config = dict(
    n_layer=9,
    d_model=224,
    n_experts=16,
    experts_per_token=1,
    d_expert=160,
    d_shared_expert=128,
    activation='swiglu',
    moe_layers=[1, 3, 5, 7],
    router_score='softmax',
    normalize_top_k=False,
    routed_scale=6.73,
    balance_loss=0.00377,
    balance_bias=False,
    init_std_router=0.0105,
    lr_router=0.00346,
    n_head=4,
    n_kv_head=2,
    head_dim=64,
    vocab_size=10146,
    norm='layernorm',
    norm_place='pre',
    norm_eps=1e-05,
    positions='learned',
    qk_norm=True,
    attn_scale=0.125,
    tie_embeddings=False,
    parallel_block=False,
    init='normal',
    init_std_qkv=0.035,
    init_std_o=0.0434,
    init_std_up=0.05,
    init_std_down=0.05,
    optimizer='muon_variant',
    lr=0.0141,
    beta1=0.95,
    weight_decay=0.0,
    lr_head=0.0104,
    warmup_steps=50,
    schedule='wsd',
    decay_fraction=1.0,
    decay_shape='cos',
    final_lr_fraction=0.0,
    batch_tokens=131072,
    seq_len=512,
    doc_mask=True,
    train_tokens=657700000,
    steps=5018,
    dataset='wikipedia_en',
)
Below are experts of layer 3 (counted from 0) of a mixture-of-experts language model. Rows are named gate (a neuron's input weights, with its number), up (a neuron's input weights, with its number), down (a neuron's output weights, with its number) and show model dimensions 0-223. Each number is 128 + 24 x the weight over its row's rms, rounded and kept within 0 to 255. Numbers have three digits each.
Before each expert's rows: a language model's description of what the expert responds to; "comes before" lists some tokens at least twice as common just after its tokens as in all text. This comes from a sample of Wikipedia text that the model never trained on. Tokens count by the router's weight.

# expert 6
Prepositions and clause verbs
comes before: " the", " a", " his", " an", " to", " her"
gate0:131139127112100122069124148095124127151120119124134095167153085081115111173120121106160149136138137170117124125145117123098167085080123148139134112083147150093086088134088103138156118139094135122146140141107136115143128118147118120097129132128112100132157148130125109136138160131119120171157132143171114112143106085129161136123123089161148096174138125156165079145151115109130170086140148134108134097149157107146133180117072096141131129105124110156123084165091109133163160140149125141100157132149122204148139136123125125137180084113121104150139154079115111139116126096146154151151152146149128154167125121099100146121113090119143127100132135144145085124160133142156145102113
up0:168152103143171105131114117143139114114108082130090134162115125122127153148125123109144110121155126127150109156126176132135148133102137142146144126122167118134117145152149091140126158129145151118145145133084107091135120141097161115105156159127120077082154072068081078146124144112130163136107126122073129123116114134149114158080152085121097094152128108137149101092114156129164121148113128134124120106083102160138164141127088128183161144126099167134127111172166080139135134165102128116169113099106097120096110122106122129150104152096091150109144117144136118106095126160165119141171105140161119086125134166138138109126136113117161141159134104108168143164111146127124148136096
down0:130161156122146115188162131129110105147120160125128166125142125119146133134136116128141113153178118144115111157138120125099088128091122116091128107092187129129123114153116160116091124136102155140080130134089085173171131107113126118165126114150126150142141137125114130110160104086132146145155167104149126113143099106109082122095138155145157115099141090113103110124115127110106102111108153132113149157112125108108122116118117151129126171137121185105150122134144138123136123205157158193151158078148093151097125125124146100132135108165114160116121092131150117138170106121133156140173116132089142135095149137097119106143149100107141061086074119105131105158140128121108127144162
gate1:137123134146124124151143119114115126130115099151110131170134141133133128152098130125136115151129137098135138131110148151119120149103116143094146117098103112115088133104127091174140136125158102150114159183133101148131139123119092117083095098125141117162088119107127163098153135129128102114137117102111179157163104104090151116118123152111143136146146134124114131163132120141202144156058095144166197104119140103074168072107115128092163075134112125164135153140105128165120143150137125166112158164168121090140147119178133138121146099129122125144099098140122135105126134146116136137120188139119134102125140139076108138102120093126085149143108112160148169078127102117126103144142
up1:139076096178127122122127114133108151181129139174120151136112083094124140114131148124094127117128145144107152154075132108123127117145132114116143127087132145095151102106105127113149115123090113121157141124125160111128120090135145154113148138121141147115119136143121084137102150124108101104069131133128113117109153114166109121141126094142137110181156177168115124154148090180133149120133161166117088124193172144163111124148115077164123126104093094136105123125134136138122124113115145099144092113140111107135162141150117147141148078136117125142172132101078138116113144080128101144101055124140132100154075114146144112103177141114139103132148116112142114159105162129116085099110
down1:151130075117119098148134122132115125134109163128164162122115121103185118107113138144117111169143161119146125153133108113109132127142103155127110123115126116156115156123128105121146105141095177119136069097101114102114145152144128108161146115132095102118101103110087115141059176141104118123064100149142154120102130122125133110152147097144105154133131110160139111116136098179137134101114173141112086127160150135193100153151143120168123148106096088133134080103151148160068099139148133145160102103121144124168137099133156144158176117138114109144137134108136153131139112136153117120137113127089087150136120151135168124155198138125151127129160159111113112141135137123118104088098
gate2:124127074111139150132142125141109138096129124107157099110102135098140139127124131130126103110113070165129121144148147176091174118105103136118140148145130148130144121148148087082161130112086138147099159118117122090161142151059109109112132097146111148124144162178109133146126142087124087108102113082123161123133145093138097181120140119130139135120122119151086166151110125090139107104135112125143107132133166156136153194156147107126122154113118134132122120133112118133102100073127162180121097126151094156138115124155127132095120151158123133133119121172155128157107119112097152137122128140087170145140134190070168150127096079107177117115134120136134102109136132113119111096138
up2:140157144160151154101100134127124111143086116120130109109106134123143137121153100164093132147114091152145131091132117144158125173128144106149082117162126099141115112118105115132121094129123142081100131140169147166128120120138120127123135102111127140125134119106131106122123130203142158094138126157139135151125151133116141114156143144129112113089140168138156150166109134146062132133089119113091101118096130137176113133125083117149117137130115096171119108095121098142099090126172142153147112136134105151147171082148115099120099136122150094146153104103124132180093118130134129150120121150120152146129123150069087146145153106123066111168120031146134140112164081128122105139128
down2:151121126198172110099110089157083144112152118099155164134150153093127122122181127112114126131131121123106109130118155108118117107121136150109146148117104107112148125130160157105190119131098097120112146089085130078128115098132156122178141107096152142102136082118132132136146071127156137085120096104108107107157131186122159144125151142102151114173138129098111110133114109091142083139114148171138113141143144138077143157122116123136149114139116117137091128134126117111089101115143172121150134096136099118111125071153120166105138113146140182130161124137180138126148146147137104164147124125117114104115110148149138100149104139180163145143116092142178146104119138141122130102163
gate3:151132118116114145146123149188134106082138126158104159161122173121131115129141151115144170129172121108134135100138130095139109169131135143104146046128156131094096139136153137120115164128157149102166153132123125181105134155101182113117126137145110130155162123090108165121104127147117156141134137146108120122144102139075110111125144079093121109144144123123201090125128149112128108126103133139117106122063113154132133121136158111146134119122120147084117088132114093128121095104146118129142127108114128104193082133121160129100131152105144114164103119123085136163088132175118135155095112101152164149156132134130122122126146136143115073142149147137138126070129163111149163131131
up3:154155138164144092118148122137136168136104169119106153143125159117115149121124152145116136186124154124132134165163116155129076138142111175123095164123140080136141128139174109190118140118106111116082132115149137113108164115088104123143066156113136157071134162166137114138089138133156134129152143084101110142090134108096110109120131129125151119108126180117137139160140140130109140099163119147132108101147163065127111163154099110099184127116125101131114126155065155119127102128141085108149110117153126131117121169138070114139077158114116133088158127143148128106154152133131102117132099166140124127120107113143100155101143129115138126129086120113157096129128109123120155125117
down3:104158124101090104141116162148154135115090138156109151133123133173121136167132123152109145098166113097107126105128124079136129114145125145158124127108113133115108122101180134085103144103120119138161069106099129080111075144096173150136141125166101165110122171110143142139129114138111114098117116133138140164081165112161150130127163152094155084145155167133156136122158131093154124121084135103112116135104160168147142100137154136116146127145103115163074076128136098119106143147183155163141148120160117108114097103158124137131116111086154143160158114116152117161121131138113096127130138107063114137114124171112135122106148106110103118179143089124140119140108135153147146144134

# expert 8
Years, percentages, statistics
comes before: "0", " |", "6", "4", "5", "2"
gate0:103121141138105121158088134100125136112079115120128145122111128111124130083070158122097093125136188136111128143158109118123164110087108129154135125124093115132171148119150108118116099119153128125156128113123081162156101096085122127136176150123117111143131094138136151140118129142146126133133112099122175162117170096087137151126166193136127069119127112198132106127096096076134097095148124106155120087152188136153139133158100155128160145103164088126164128156116141146155131114131138137108125106148114135115128115083127167107129104129134084173107133143142120135141129184150144135101096130117125103102138184140137145134131127156135111150175161106127113147135136128136135131127
up0:090128110128133144151131128156125126140104159133133134118146096113159142162150119130091141117144157153122156116111103112138128125156168111111168136145147121152102158117125136144121083128135094136155138131135110131102160171129166135111102112110161160119162113130151164126106145125179149109111146100117119124122182102173109128181111087098135160112123169091085121141136118136112150127116165138148133174134157165141124145118134146097094051097138199100126094107149117163096091145157149094117094109121121128103112107122130157117143066156112148152112114113090146108128106117125159134098177160091117126155124090114160131104120124105118081088113114149117151135120163116133134093118
down0:146114138109115153138160121145162139167133084124121157137131130102126119124083099148114106110165146153125182114107151167122105136139141139095124129141142175141136165089128110142089084179129125095101119164132137092110138152151149100098091110120081134111107131098168155151108100133143145135129127107112107076126154153107129126075137107119169093122141159124103094165152119129147200040126113145129137149145166095138113105125115113145137124155138096108140138128135098134118122136119100090150092105105169148098124174116127090128122146115116172162149130145123146107126143140120131087151081144166131143151121119106151122108107129115166105097131153136139148138148141149135085158135
gate1:109087169154165151106153135145143151146102115093131133145118124107141119102104141066166093151129141150150160112115136114141085120154122111145101146142105153160152159079137159145081153150120116102135165143102127139120138104084168156104107105070164125136128109105134119114127167114106174141139090137136141119147110099129167135154121156144131094102133155146074154132125093134166103158097144129103075152114145154101166112176116144130147124147150130152143111140133081110117143149166134133123153097142114105078129154141144125121120175093124129126146122111117122125128110122114114132106139137170116084120119191090138095147145111146148151104087152159125165123151121159094099127139
up1:112101164161165122162096142130139107108170164138153095140125122145147153096166112142101116174135117151134096161118146103117103113127129204149137123140110101112139129123142124091147173115126148115133132112150143107148119168106136127141120118130121114119132150116131081067165090148120143126127133118118072134110165140167114127132117126127150131152120123155148137176108125137141107097128114133138154113104171173170078096124128127121113130140141137108167141089128157138138145122120135095091094138121112159101118080183129100123124128114133057082108161114117119108085120101097153159114084124125104137088139142135162154139150111118153090142106126076131148150147120072125116160140
down1:149157129155136136116114127117150119170105139135115119137138164180091101178187125146102122132139153101119140127122145159122145168116132131108141150130140109105107111191164096105143140111170104125148130165171093115117119117155130128140105071110130094128121091118176100120160123170153111128113117144116154136127125141141085133084091146104126111117149164089076149112123119126122120130108114139142149125109100118082122106106103112131074114126098135144098120121131193101110145131099118140108159142104123133193168107173069133147141134146099077128127156111122133110094144122174118143145121109145141102139136133101118134134111123147105125169155128173148141107086170163114128134115
gate2:160136153089134093102107181125129160141100163098100180104166139150178134155103110152076163122139113103146136109122141166151098116139138156124169112137102204155140138127096160093152127107113122155125173134121099114119171087121135102089104132122152143112137110181108106120122142124155141129143103135173111113100084116142123134111127100120156120132095108138123142131126098149138069112143150100149139147126121145071128127144138121139117105111090147117172136129141085132159156105165093127115102158137119159141117106127126136132131108127097115132094136139170105118113105077144126083119136148093156172150139143107097162104136097139147094099117159117093151139142145139147118144122
up2:118113077129145131127103149134092086107118096130148080150128165091107123161124094141150111151112109091122089144094099105127122127144135134125114130141148169113132135209132153149104123171154141146140099113090156150130169142145136162147126168133122114178111134137106123107116132110113121097074135118138116152129150136134108080107112098119128146130114175163158133125138093139149115129136141092143157109095122152083170128162119111132122094160155097100137145087164143169092109166142160129113094117140091146057120140110133120134139169158149111166118137129125112127103113136119153164160145120126107116132143095106116137151177126147091173108127116167158128124132111108111161144107
down2:134081130143153139167100126133152106157140104118148121112093154156130137123113146162116113150150160126108137126109146118131115119116131115150132126138121154128148140136109142134108139099082122105145132135115128108080137087158098150152084152143124126091139129137130146128097116118197141112170171128085130098133141118110110133116134172137122060121100138110152125129155119132193184116139102123146125120122103094130116107143103074141143134155135164132131132125158128160161117108133089149087049132115101091122127143148137149137125154132174049127120120119139111102134148112110114161155125138143118142095143175125154103103156105136194191122109114131118103116083126145105115140161
gate3:094140149136122129134170145156162169145121189165169138143130105139067105164168133148129087112131120122136150151122139105104127135111134116080115092101136160157154126165124100106127129144130143145131149125098144176159115149146143150112085122158161117133151179129132091132094116140167125126136134108149129108140102123132104119128106147119132131188147106120139132132117142159148145108135125135130094135091130121079135106134150071127183144171112095190152120128111143183101090163110131095142127151137122169124169125119139138132109084145089073152159092124129144131110116139126113107120159157134118132158135110100148101112136136113127144143072138151144116131150159155149115080155
up3:122145146116134115095151103134126084103140098108156138105128093133159144107100105128154101142147137146129122105100087105135109131122114153114114195161110130134101154088148084155151114113142157136095104127132103097141127138106121123155106090130100114102124165166127119102154134156089094117147141157091146134119140054167173140123123108141151137109147105087139131150118141145148104122103124132117132134145107137198115120114098148124168165084125160139168194151096147175116110140162085131143084139115126096118147067130113138144175122141136167164113115170138139072144125138124099130107128123119140132159133127134112134116114139135133109104118114146125170086128155107125125151169
down3:046108152152114155170102140182123092136142102139163107131090178137110097190077089107132146135131162131119117148175134159142133140097124119089146156118112154148126113140115143128135153098144092136104133138122100105109181137122161126093138160103164166137111134106138112122146115107146145134111170096141137156128105125140128155108090145113168108081164153126112136134147102153103093129103146117115107094127087056124098164142138129134155112158090180106137123127097155132106133128108132081115162164104111131128109133156112127138128155164149128142116109128130108109115101133126113149103107131125091156084152142141145148108117117111158163147142111102115124145148136159140151107111

# expert 11
Years and birth fields
comes before: ":", "\n", "–", ",", ")\n", ")"
gate0:161147094099128120116108126126106155123115150137135123087147128119166139157166100166126163087121110151091143116094116152130126098184130117132117155106139156153133120117119129107139128134136159141158146091148142158143118102174106104126151116156143141114133144123134132112119120156102080117175138159144107132158101074147124117122128112133150099118126178137117090122124126142134123127108170117101098068167131150091097101157163177138108102116135121141144162123141176160115099133103085108087103102121141111103142148134099107129161157158098135138143105156143123097106130168158103150132091148120140135106144084126138075103105113127134186140125099120177147087117134120100161089077
up0:146130103133164127130107149093107133122119109130102122101148126125119117095138131111136097119117126113094131149156178142140153078177110148138165173140128116101115120117115144093120154117110101146143136162117144155107136141076140158132156076092118094103131116128106123124133113120148133146089128136171146103162124065132161122152141128106106153111149124112146138070135183165092155143147110137140160138169140138110115141146140155083124092128115151096123157151140119110104119123078087130139139147113143088137132131092104133143132120145134133110113147128143137136126106135138200147166159152136116175154147129088164092118086154121180151192118126112132085138151130128126170095084
down0:119096115164108105133155093134131105104114135120116126185140121096095137111096113115148125121131093111172108168149129126136136114098127100124147106131140109173211138098149173114111068160168110157128121124115112126116103106117120127113127109129160103120163114158140101099142133165140141119103146119124109145114079147130100161170148118175130123127099120151114116134111176091187109135167128090121147102124144111170162157115132155130093130188129121126128126114121115120101121101146094108099161154173120163127125137093156098123173155177166097113133113132095108102128098133134143118147146125135087109144158160109105114123122111151133132089146150135097150162166117148123098121109
gate1:131117111138123102119120160101129169090154106111149145149123085163156118133087176139126120140082143114117108148148094145139141164122127084112147170091116139128126125128119133116129135126122171149084136109127091097139163102136109115117111151113105176087145110130152136126128120045111142165081148143137128124159160138114099136155114112178111139112140156071141122111177144155128144135140173123153141095135087117097138160155137117108110140179124096131133087118104156089131115134145121167112130116040128122133174129164169121146118128121145107103164147129134142177094099121121114113104144134140121165135109122155131129136126143116099171157128137134084140095146146139137131142147
up1:075186130124146156112150135164089095117121133071131115133168103122134170109086098140137100120141130132121111113132121148133133141118121174141141158122151073156111149158119141121140138149133115098136127168085173123119117111125089076141130103141119120143120125123159107137106126112085115146158121157142082118154120119115123103169126153143114137131125160114107051089080129107077117109116116149117136116140132133127112170178092167115178148084171119115128146090128143110145158152110135145077122148161141110157134099095172126152147161132118109116117125122115129144126117106101126126165117159129122143110130120094123118119071146138124154132121098159120162122127117153130103068161
down1:130116127130096163127149059130132144120113120133098129158174128101148140133140131131163127139127099132107105130129113101114038098141138148106115135148156114138110132127154137086173138159140154073127100177155089168126126099135106162126161125089107111092145164149169148129116121112068153105143121166087138096161153134136111121148142132155145150099143141138072169146151119122082140127110127064138084137110139161145143122117113163149140094134115111100119131119098121090140128164141128143118122119123141166147108127149075164125157119139132128147119141114137126149119141127122121167141152113114124079128113107107099130144146167078126127116142090149135146157128133158114171152086
gate2:173159111087203126109135125141134083118139123182123084151090140109157132159122150129096135140147137104119173121160101088092138095078106138174151117152123100123107132092131148115106106105128162119150123103116111139122102125133104125109166081145132112146154140178142162149082134125070191145145126116177127137135124130106153153131127117123137122120156126107105113155127109144135137159090167138145077148084133098112129111138138172162134115125129139137134124119134117133128076151151093065100133147151120129167152126118123178109123126140093133119152141122190113140134146098138149123125133181130086147135145078126171157135143130140139121146111151127123137102121125135132121143136
up2:121122090144148124132131137118122112147124113133117123116151143141135114108112116112106075115171099102087127128109176089107095133126099107148157151137155144144115151125122161160112127114091163077142134157130139122123096142139151123127139130151116094104135116170134110196182110160083116139139126170129157107144113135138122089100118092143154127154140132168181165124075153162133097103127116121181078106135155095141144143152109119109096134146132158151120104132130123096102126096099143066135125112121118140108144135125119113120101162129137116118124133137141134142091171157144130146097121157077108167090145103122171099125110073116130122133152151118137125047107107107133156141114
down2:155114127129121150125170138163132139145174161107106118117195104178177173151093163147114073154131122162095123113145138120096134143166133144143134112126104133132124097126121161114119135124168130075152130094139097143135153101109165151131092155154152120109157095143129095099115119180140153146113113125151078140095136141118128115104160175122124117078106149145135139130123128068103110102167130131125125127127099170133115120139101128116128118124153133123099122102062127114124183128135114171115128117096093145120120119181087140097155128147129119099156149116106126141120167123110146149086133131139152108069105130137099136123109091084120133141093115133136147135128129136107158168138
gate3:101095126137117124110135077124136115164134111172113163152109144132111165118167110099112122100170157134102141129133150135124143119130121094125130112093158132135109149173141145113133099138176164135138162108140073154129111142131152129179128096148127129115093103142120074129152149133113129113159150126162094172140127133167092036116134144166122103149168149096139122149104137155118116159089115094121111108135115138145110100138115102087086120114159150140105148100107126149135107111115104109120158119165157084189124117138158154122094098141100153130113125061134115108148115109139129111119112158145139114123137118155109151145122094133177121124160100159154114133107167111103104139143
up3:162168112096132135122109156077151110109102129080152131105092174127159148131122126156144134144128134058074138145147093109132162113105132089164116159101133146134092077121131143132155120118137147138126127120137145155149114156131156138129152073199112081152129129172151162108173119127169116128144132128121112121101097136119135147142124118151134116102143114189160102104127093066151184114133151116108129139146124114132116138119151137150115114111131130109127119123103102111138159099131121136113107113152139115137083148113112084155133101133137131116138133101131147094094118163130174147142102126109108129108112160105113147114120199118149159123102131141131111084091146127136148184145
down3:134134083148139103131187096138139144140121131177134141085149183101181153119166076150127128113150183099151070125083068145127148119089131142163164083152094136090153125162136141144163096109133140106113094111154135112100093115127131119139124108110137134088139177137108103155126120125091085160142126135147138087154116132143140152141154131131104105131133118145108124109158129119108138118128154110110093111152162162131119138097132105108164134120142084162137092115162132124127113126102127139133120123111171113124143183110119117125106099136133105120112117131139104098089108118168141100140139137161151096140120140161142126151132116127151161131151092126146130187130089099093128168129

# expert 1
Field and column separators
comes before: " ", " \"", " —", " The", " A", " L"
gate1:090140105139120140137117123136122110090138128146152133085066115129180128107135129076151122141148123128133130148117183122158176110143116127134144143093105082118152085093126159144166104097116129131118108150130127140176128109124101143154137143144148118100135111171110101141082145107127108145167148151100143126097103116166117147159103116098121089117071143132155115083176121127123159131151113113094112124128124167096136179139127136144110136162105113130139102207152166097133107121108165142087153125142096118129118099160159112176095094097156108134096145130086134093110126153127167113096116103126121173100104104137137123139099133122140134129131114112118141158120083124114128130148
up1:094145139142075123114148161125120129114153152108105111145106090123149105091101107126113158115108138110146090189146123144084102123148151097123131131144128181213128100089134086107107135122124117093118161087154160111159132149092135152094136111172124126150093091136157160125162129126119135134116146083106130106130188133163135130117129085142153144128167135141133113158138129128128125119100159132104138153137128150129145083156152085129126085122186121145152116128124168100120115136159148156175134154132135086168111165109120133101154112100126128152133120135111143126099141155131118143142166077128116100108142156169147127116160120145098131124094130164116134126161164153126144124151
down1:118122149117108120102122174113146130150134140149088096131114120107096126124094129173145150122119150127141116147164108153078160095160116073158156180152140144148121130091125126088104124155129098142113123096159155152133130076137144128101093178170142138148137144116093154103109165139131099112129116121118147154134105113143157143117119098180164146135158152132120117130118117133129084115103138114114165120135135116116108118112117113148125127158109095111072121152098120133187129118199168114131143138155149159076126114175103100112113151126120163122130126123141133162144155091092148114143115140091106100134123139117131143145115143195089077132132119096122084086120139131110138158124
gate2:096132088141146093133079123153117114133107153100131074135152147119130114131121117122150123096143138107119143104129097106127089064137118105200136122089132129098099151131094063130115159137156095120145122105123107159139090096117118112095080097122142113131122123142183168154155122107154168106131134102053145157107122101129123124087138116127145124122117165156134140165167098157097123124133104130145102144172139157070151096118110147154141101143131139122134126072135131123107104135148153137126120138125125143149131093144105097108142137127115121111141139130124124192097127131123147144065108110115125123129151123145135153128124148050135118133152123149133168141136117159142167119136
up2:146148187123139100155125098118124075124182124147127102118139101160157124119093107109102163151150140106159130121147128154131165159177105115134132130149119122130142144141146137149106119124146127175140157115143159128114094146152109133129121112165139139134169114126152161157110086096145106094089137113122086140113156085111112153163142129116139139141148115124164137121102142103113139134151111142116151111166132111106076119166100143104105162123144114082125102106110163108108150066118144115140079119130132139109171132161116104125163104096079192112140129094093117129097112101140142124123159168158130152146135133097117142121124157181122144146135113097135156081110121058144117154128
down2:135143172136139155154138157101146146079118119134118096150156093083104161123143110148095114100119146098105142161125124102104137144118155148171151115091105143117131129139154145165161129114143124145147132189140113145093117120171130151161167100136106102146143126077066087163114130101100099177149118122141135087142159147122136149134121110127111119146168144129128126135132106120135094119139122070106153117136147148123123164129138117110126112140143118140091129104105145104135097112079133147089067155123158116144147143129121169122123172120096166113142087106146173085148103172161105105126135110116099132139126117145129130126117158095140109090185129096130104153135118101168116107165
gate3:120126128121088119134127100145134122119122109107140061154112146122114129101108119123111163094129207127098131138131139156070160131172120181121141142125116137123179181156117132132148130132152123124123106084129137148119135111099140098077125073127121121126139149127132106133093108150138149107117137129131091072131081129119121166113126109152131126154109123138143100123127139092141130163099120182151081156124135112169130100113101152118100154146103136118151106140135111112140153138126140100166090145126087109150105130110109103147117102149128153072150127182155133161143130140165139079144106103122152132107139148133137106137102128117132087110161125147174192120111182112093133152132
up3:108131167137136147166147128126086156127144102167130132098149138122118111159135119099143157161112052137167105108137126109110098113080124104128100107131132141176138117122154108104157105120131125123139147162122205106156132135111092089142090097118144159130179169092175128098130156117099150149132149145163168149176156124173135135145131118117104154136133071141093144110113114151123134146110127153092109126107130170114113093126119146137109124117171107117099164126095154165130128092183152135117133148120134163122115100115145135112124112140115127129113102088131138111117150123111144164103112132149188128162134128111125110126130128121141116179119118154097090170149155169131129155114
down3:117096146097118092125126162124100119128136168108160141104088130147130167087136144094107126139129148100102130146168145123089099123116147154135146105107150146088116137087131107116089178099085101156097125103147156096107113105143115133105119144108159153089137117113135170119092101122102148117120132120146115134099143168121091128150135148182133156109160098119152121149147136133192091124150168155160126130103177171126108135134107144153106133138136143146123117145124092128127107152088118156110155128167141116158088063139132123132113138145118174090132074147126116125097134120153088143149105155087184141137107153135119141120136145173132109148135112115098099174166132138137106127140
gate4:112107125134150101116099098131120130122155168134133121135152094133154119103152129112121158160058134148149115136139068160133155094115094124117102134118107130118150133141162119120093151093132164109147124150117180125170172104151172118141149117119137111161118111152123110114088120101133124142121121118120118109113125151104102133120106113174157131116116114145143143136139154127139114153129114105141108136190145158154118146132108086101117150097123128114116092142127107136102116104127167086114149117107123105111127107167172129060098112117079087156118120131120150100172129139091141099113099120139111040171133151156124193140090113115162108140160147170125114132143135143147109166114
up4:111125092126088132174096130095119093123105133148104110159064162144099111148144146120134130114111130130091153185149187179088124120145108110157104079086124134089176124140126122132176112133129099156115129167117123122137132152115108126106086148111141131147114144086149137097158114105131153166178115172101107133163159132101185198137112125098112173141142113130128138157134114157148145150119147143103129158112093121097116101125165155090123113127149134099084142170142131115123127093115130138176150101127167157138124131140092134111134136116151158116138111141136127161150120097154091133117126135103168129117137124131169106145148131119130113141114110106099121094123120150128122142090
down4:133141172116139148148145121167127134144157133127099178122177155150159143117091082137082150139117121131139088111128086186140147143112148106072137128129150165094124101118150155115117118154138100082090128099168081132137105125099154139134141134123124106120120090083105146103107117155129112125100151124122137093124084137122098104120163116115141170107157165147125122133137161153119156127112127156140127129106156152112098112121114101118121129126142131118116116095094127134130153121120152147100123111114143081113120111124122126126117167160089144172132120134076130094112126144199130137163093131165081086138142172124119158158119115148163147076163101151191143131131135105134152125123